Experts of a small language model.
Size: 14 layers, width 128, vocabulary 8192, 47.4M parameters.
Experts: 64 squared ReGLU neurons an expert, 4 picks a token, a sigmoid router, a shared expert of 64 neurons.
Training: a variant of SOAP for the experts, 398M tokens, 3037 steps.
Below are experts of layer 8 (counted from 0) of a mixture-of-experts language model. Rows are named router (the router's row for the expert), gate (a neuron's input weights, with its number), up (a neuron's input weights, with its number), down (a neuron's output weights, with its number) and show model dimensions 0-127. Each number is 200 + 30 x the weight over its row's rms, rounded and kept within 0 to 999.
After each expert's rows: "comes before" lists some tokens at least twice as common just after its tokens as in all text. This comes from a sample of Wikipedia text that the model never trained on. Tokens count by the router's weight.

# expert 77
router,225,87,219,224,203,182,226,168,202,199,181,204,189,192,189,217,133,262,199,204,184,191,198,220,200,178,239,189,230,205,176,185,197,188,164,184,211,206,241,206,206,188,209,214,225,188,233,221,208,162,240,173,154,207,141,208,170,184,217,244,230,167,174,141,174,205,219,194,231,187,221,165,186,176,163,104,221,205,246,162,170,239,173,200,178,202,208,131,188,241,197,191,178,180,203,233,259,229,194,195,244,216,190,216,177,207,216,203,156,225,153,230,223,214,163,228,181,154,174,242,258,188,168,225,203,159,207,198
gate0,213,222,188,167,193,258,165,180,218,226,191,203,154,235,232,178,227,203,267,188,238,217,244,115,191,172,205,222,199,151,184,199,181,184,185,212,194,172,164,194,248,244,225,244,246,162,173,263,168,190,178,189,181,179,150,199,222,226,182,233,194,181,191,223,233,168,248,204,153,163,213,201,184,210,165,247,159,191,257,241,194,238,214,219,165,232,209,129,155,221,193,195,179,217,187,192,200,239,180,194,186,153,168,199,153,235,216,225,168,155,165,228,217,180,214,192,180,173,167,216,244,216,218,188,181,180,160,210
up0,229,241,170,171,223,274,172,185,210,223,167,218,172,235,269,184,229,206,268,214,233,221,264,124,194,180,207,210,210,164,185,183,192,161,191,204,199,181,147,192,243,235,204,226,253,149,187,245,173,162,169,187,190,192,151,181,209,216,173,219,214,174,190,221,251,191,221,189,164,160,217,185,181,232,186,249,174,188,246,225,208,236,186,224,151,226,201,135,164,193,210,194,186,222,179,205,190,247,185,166,198,144,155,197,164,239,201,229,179,175,176,222,236,178,205,202,187,175,158,202,248,211,216,200,183,164,181,211
down0,204,196,209,197,214,221,211,219,166,182,162,153,193,195,180,245,200,236,178,226,155,162,215,199,199,232,157,219,189,216,159,181,182,181,226,237,211,190,171,266,214,176,198,186,231,219,225,236,202,237,205,226,191,240,159,205,229,171,113,122,218,173,222,188,199,174,190,215,232,216,187,176,197,148,249,171,209,210,214,186,209,170,229,195,211,117,262,263,226,176,165,217,186,128,204,201,151,207,270,208,199,249,192,200,204,220,175,219,216,206,248,212,191,210,240,158,224,193,203,182,175,188,197,188,246,178,250,173
comes before: " the", " ", " a", " his", " its", " their"

# expert 92
router,222,165,158,194,215,218,182,194,167,197,178,179,242,255,221,229,163,182,235,205,208,220,255,187,166,166,219,169,223,202,179,192,233,233,224,252,213,236,251,179,204,176,219,167,249,153,185,242,238,204,219,183,149,221,188,238,200,202,229,202,190,152,202,149,154,167,203,180,201,233,237,152,196,194,160,169,220,245,228,162,193,191,172,233,162,230,210,207,206,237,224,168,178,175,246,159,240,239,162,166,229,241,153,206,179,198,197,175,146,224,164,167,184,153,171,229,155,200,160,233,243,216,164,165,227,207,212,225
gate0,176,207,202,145,229,227,163,199,222,230,197,163,191,225,181,197,204,200,208,214,217,169,187,237,216,182,232,171,202,227,166,230,158,218,224,180,184,221,155,206,175,222,226,244,271,203,179,181,243,200,179,207,152,219,202,238,247,173,219,205,188,183,183,171,273,174,202,251,211,222,177,214,203,247,189,167,186,195,165,182,252,222,178,209,136,216,245,196,191,171,222,212,206,233,155,192,198,205,221,236,219,151,300,189,269,164,176,213,215,240,174,180,243,124,180,182,198,167,198,205,256,197,174,186,173,169,189,207
up0,179,199,199,158,231,222,164,202,202,239,213,185,183,232,184,190,199,201,203,224,218,166,181,246,223,188,238,171,199,233,180,240,167,220,237,178,193,230,143,194,171,233,220,247,249,210,182,185,233,219,177,209,153,223,213,239,246,177,215,202,189,192,176,162,267,169,187,267,213,214,153,223,192,243,175,170,174,200,169,200,253,222,180,196,149,222,237,206,191,173,232,213,212,226,150,192,197,202,213,241,217,148,303,199,263,161,183,216,228,244,167,181,233,131,190,182,187,177,202,210,248,208,188,214,175,164,189,199
down0,163,211,176,244,120,199,266,208,209,141,178,233,212,185,243,238,202,178,188,195,190,205,220,184,179,178,176,215,219,179,200,183,176,154,228,219,142,188,122,229,196,200,173,224,193,197,210,143,185,228,186,179,175,209,265,235,233,178,165,211,185,225,236,177,192,188,273,228,191,240,221,192,158,206,264,197,168,190,243,204,226,190,196,249,248,180,181,166,221,192,177,179,243,203,224,213,150,184,185,249,238,220,200,209,150,196,166,179,192,193,189,213,192,217,270,186,243,180,223,161,238,207,166,209,207,213,209,231
comes before: "1", "2", " |", "3", "4", "5"

# expert 3
router,233,171,116,223,236,202,174,206,189,223,207,205,260,288,197,254,198,205,198,182,232,207,238,178,186,82,220,193,232,208,177,180,198,255,226,255,217,210,240,163,176,183,215,189,194,215,190,214,206,214,205,150,195,191,188,216,187,184,244,243,176,163,216,167,219,166,229,241,214,212,194,205,248,180,188,122,210,224,258,201,200,153,168,203,149,209,196,215,185,256,182,164,186,175,233,213,215,206,185,170,247,222,191,195,192,169,179,227,176,201,178,171,194,158,152,205,190,187,183,209,199,223,204,202,200,190,244,193
gate0,208,186,175,177,211,208,235,210,206,223,200,248,172,189,258,203,143,142,213,203,186,203,207,134,214,210,187,215,186,194,180,249,146,181,187,231,191,185,250,225,191,110,211,200,229,148,245,197,206,192,158,195,235,146,180,148,214,232,220,219,204,205,243,200,233,158,185,225,182,182,192,199,172,163,202,175,205,258,225,199,204,230,169,175,144,213,151,257,218,212,205,208,236,226,234,261,254,238,169,186,238,189,199,204,191,152,225,233,178,181,198,184,220,219,181,180,268,187,169,170,200,163,200,219,216,228,240,211
up0,183,219,229,243,193,196,168,190,200,183,193,156,226,212,146,194,263,256,195,195,210,196,185,273,186,188,216,177,207,210,201,144,252,213,209,176,195,214,167,176,212,292,190,199,164,238,161,196,187,210,254,197,169,251,210,252,193,171,183,183,195,199,154,201,156,240,202,181,230,225,200,204,226,245,199,219,199,141,173,191,203,181,239,218,271,183,236,150,173,185,191,193,156,182,169,130,140,162,222,219,160,209,200,203,212,242,180,172,211,211,213,213,175,181,221,227,139,215,226,222,202,242,197,181,188,176,171,192
down0,189,191,151,187,240,232,245,265,145,232,187,208,186,219,150,159,181,171,183,188,216,169,163,162,293,192,167,183,209,191,223,189,194,212,178,143,163,214,196,219,199,229,165,195,164,218,205,202,210,178,191,250,185,201,179,169,223,208,176,228,194,213,182,221,214,197,187,234,236,193,235,200,216,239,217,227,223,149,248,233,163,154,127,202,157,243,215,208,202,178,155,155,224,201,204,210,210,206,190,170,195,167,145,164,178,243,232,183,146,193,248,161,222,204,234,200,238,229,208,232,199,226,222,273,222,183,198,200
comes before: "9", "0", "8", "1", "7", "5"

# expert 48
router,206,141,154,244,217,251,151,179,177,200,199,155,237,290,198,187,161,227,195,192,211,202,225,179,195,175,242,216,213,204,204,234,202,229,228,189,231,205,230,182,233,199,176,198,202,213,169,198,200,199,213,176,226,188,201,208,197,204,245,189,181,160,250,169,179,196,150,225,196,199,207,180,216,170,151,151,211,222,242,194,161,179,193,216,180,189,223,136,190,252,187,163,202,171,217,168,265,204,222,151,287,220,194,210,248,210,193,182,177,167,211,192,172,195,174,188,201,177,187,215,259,208,188,225,223,182,311,208
gate0,214,193,208,149,199,157,204,182,197,190,180,154,179,184,227,239,216,189,218,173,181,172,228,288,202,204,226,177,225,238,160,191,160,219,223,180,184,242,247,211,165,166,259,152,235,160,205,216,211,193,239,155,311,200,230,180,141,214,168,244,161,232,201,164,192,179,170,222,143,208,174,219,204,204,208,208,205,184,186,236,160,148,180,169,197,267,158,182,207,248,199,175,232,176,227,216,204,181,208,218,219,209,214,168,172,208,192,205,228,206,207,226,260,222,211,162,212,208,192,164,182,238,191,206,229,235,212,183
up0,182,178,205,231,195,236,173,228,202,195,208,238,225,217,156,175,191,202,180,217,234,223,177,131,216,201,174,239,173,185,250,209,251,191,174,218,220,142,150,195,227,246,167,227,168,244,188,182,198,200,165,238,89,205,151,201,237,200,248,157,241,169,187,231,212,227,218,178,239,183,231,181,204,179,181,208,189,241,230,166,227,242,217,232,206,115,247,210,201,172,204,223,149,230,170,166,203,230,197,201,178,187,187,236,217,186,220,204,169,206,192,184,135,191,192,247,172,201,207,227,215,151,196,200,179,179,182,210
down0,212,203,156,173,184,185,169,185,177,172,150,205,179,193,219,180,240,213,164,160,162,198,224,205,215,146,168,184,130,208,242,201,207,143,202,197,188,179,208,193,172,185,206,177,190,200,186,195,256,159,193,211,203,190,234,168,190,232,190,257,232,209,153,173,234,203,185,262,203,270,183,160,222,178,230,193,212,202,154,190,153,224,214,195,218,153,182,188,237,168,218,235,173,205,218,194,198,228,159,201,237,261,168,237,215,241,208,167,161,182,193,201,221,208,207,193,231,159,195,196,138,187,273,216,189,225,178,298
comes before: "9", "0", "8", "5", "6", "3"

# expert 109
router,220,212,182,246,210,234,214,203,207,255,199,211,203,211,187,260,198,230,184,179,196,164,251,200,163,162,228,186,217,224,135,186,214,188,164,284,184,241,227,205,215,180,206,165,188,209,209,220,222,179,205,176,187,207,163,186,167,241,238,189,230,215,173,166,179,195,168,218,215,258,266,215,211,159,191,120,213,211,220,182,178,224,220,180,211,238,172,156,224,246,245,205,188,175,204,222,267,261,162,218,288,201,162,236,233,216,232,167,196,170,183,227,189,218,197,252,179,181,174,221,229,191,182,181,206,185,215,220
gate0,189,179,220,217,227,185,209,208,191,243,150,240,170,204,185,232,165,199,99,181,177,142,203,148,216,174,225,233,128,220,226,201,205,182,187,234,237,209,193,186,230,193,194,194,193,181,234,293,176,186,228,193,207,202,209,184,183,202,200,205,195,217,201,181,206,157,217,215,132,188,222,260,154,153,214,165,179,201,204,192,154,217,223,267,175,209,252,203,209,149,239,201,236,215,219,219,173,193,206,195,224,215,180,177,164,217,213,187,211,257,168,195,196,155,233,201,162,266,162,238,240,205,228,167,199,197,191,227
up0,191,171,227,222,212,184,209,208,173,225,166,239,182,210,186,243,159,189,99,180,172,132,204,138,213,165,235,227,129,216,211,208,211,181,179,239,234,198,195,204,239,205,196,187,198,186,225,273,176,183,223,202,223,201,214,182,194,207,198,205,201,209,199,177,208,161,204,204,128,197,225,259,159,150,208,181,171,184,187,196,148,217,236,271,180,199,250,207,206,157,236,207,235,221,228,210,180,191,217,197,222,210,180,184,169,212,205,181,213,265,162,206,181,155,230,187,179,258,146,231,241,204,233,159,209,198,186,222
down0,202,195,217,235,212,174,203,199,179,120,192,171,223,186,169,157,199,218,249,205,200,180,219,155,201,225,176,178,271,204,209,241,174,173,249,188,187,196,154,227,167,183,210,178,172,228,180,160,179,185,185,180,211,205,151,188,209,169,169,247,209,224,204,182,188,270,221,177,238,208,168,158,201,231,242,142,237,183,192,169,248,187,131,132,271,182,216,169,147,262,172,214,210,188,183,198,179,213,172,245,225,221,205,192,196,212,223,188,221,220,161,225,154,203,162,181,170,200,220,175,195,207,197,195,168,134,199,187
comes before: " the", " a", " his", " an", " her", " their"

# expert 21
router,200,178,172,189,218,206,191,203,194,198,150,194,235,230,261,227,197,203,206,183,240,193,239,204,165,146,244,157,233,182,174,136,219,263,197,254,224,219,235,186,174,188,216,173,218,184,188,212,204,177,245,161,198,200,198,210,197,190,264,225,174,165,201,181,161,202,219,205,191,199,206,162,179,180,166,184,222,248,254,166,171,161,151,216,160,204,198,166,190,246,210,197,189,205,262,141,208,215,145,169,250,265,153,237,221,203,179,185,181,204,128,173,187,194,193,205,165,206,181,222,258,222,185,169,224,203,254,199
gate0,186,250,260,195,154,217,200,193,275,239,151,203,203,261,224,201,186,174,158,181,212,177,200,236,232,206,234,139,203,202,219,204,183,203,145,167,208,136,242,201,214,198,175,209,181,163,294,229,204,189,211,187,199,237,230,174,210,221,198,214,222,164,185,195,155,241,204,144,198,162,218,208,211,234,233,180,221,176,214,202,181,212,169,190,208,170,164,216,214,189,200,155,199,259,244,243,210,237,234,146,228,217,207,230,152,220,233,238,191,169,211,227,147,193,213,264,194,214,155,211,207,194,211,192,192,173,195,228
up0,222,164,153,177,249,189,191,211,146,174,232,190,207,149,188,188,208,219,231,228,190,239,182,173,175,182,163,248,200,205,194,200,210,195,243,220,201,256,162,220,187,210,230,213,204,222,98,189,204,200,193,205,198,156,182,203,169,185,185,161,178,238,221,198,253,163,197,292,206,237,183,171,208,168,182,217,190,269,192,193,206,214,221,205,192,232,246,171,193,204,203,269,207,122,163,167,174,171,153,269,181,206,194,174,231,188,182,162,218,215,209,167,244,213,188,148,185,175,233,196,173,210,191,211,204,221,203,170
down0,197,223,215,170,189,193,255,192,172,180,197,191,195,243,162,170,223,220,225,186,209,227,183,263,274,204,184,218,231,157,189,152,200,223,271,178,279,199,208,170,182,147,113,193,250,214,199,205,168,215,211,213,185,165,192,208,164,203,233,177,251,186,144,228,233,242,222,225,159,208,236,181,205,214,213,215,185,230,177,185,228,214,175,216,150,223,162,197,170,218,153,167,183,191,223,194,231,203,226,205,204,221,203,163,243,227,217,216,189,215,149,250,171,199,223,203,214,207,142,156,182,208,183,235,245,211,243,225
comes before: "0", "9", "8", ",", "6", "7"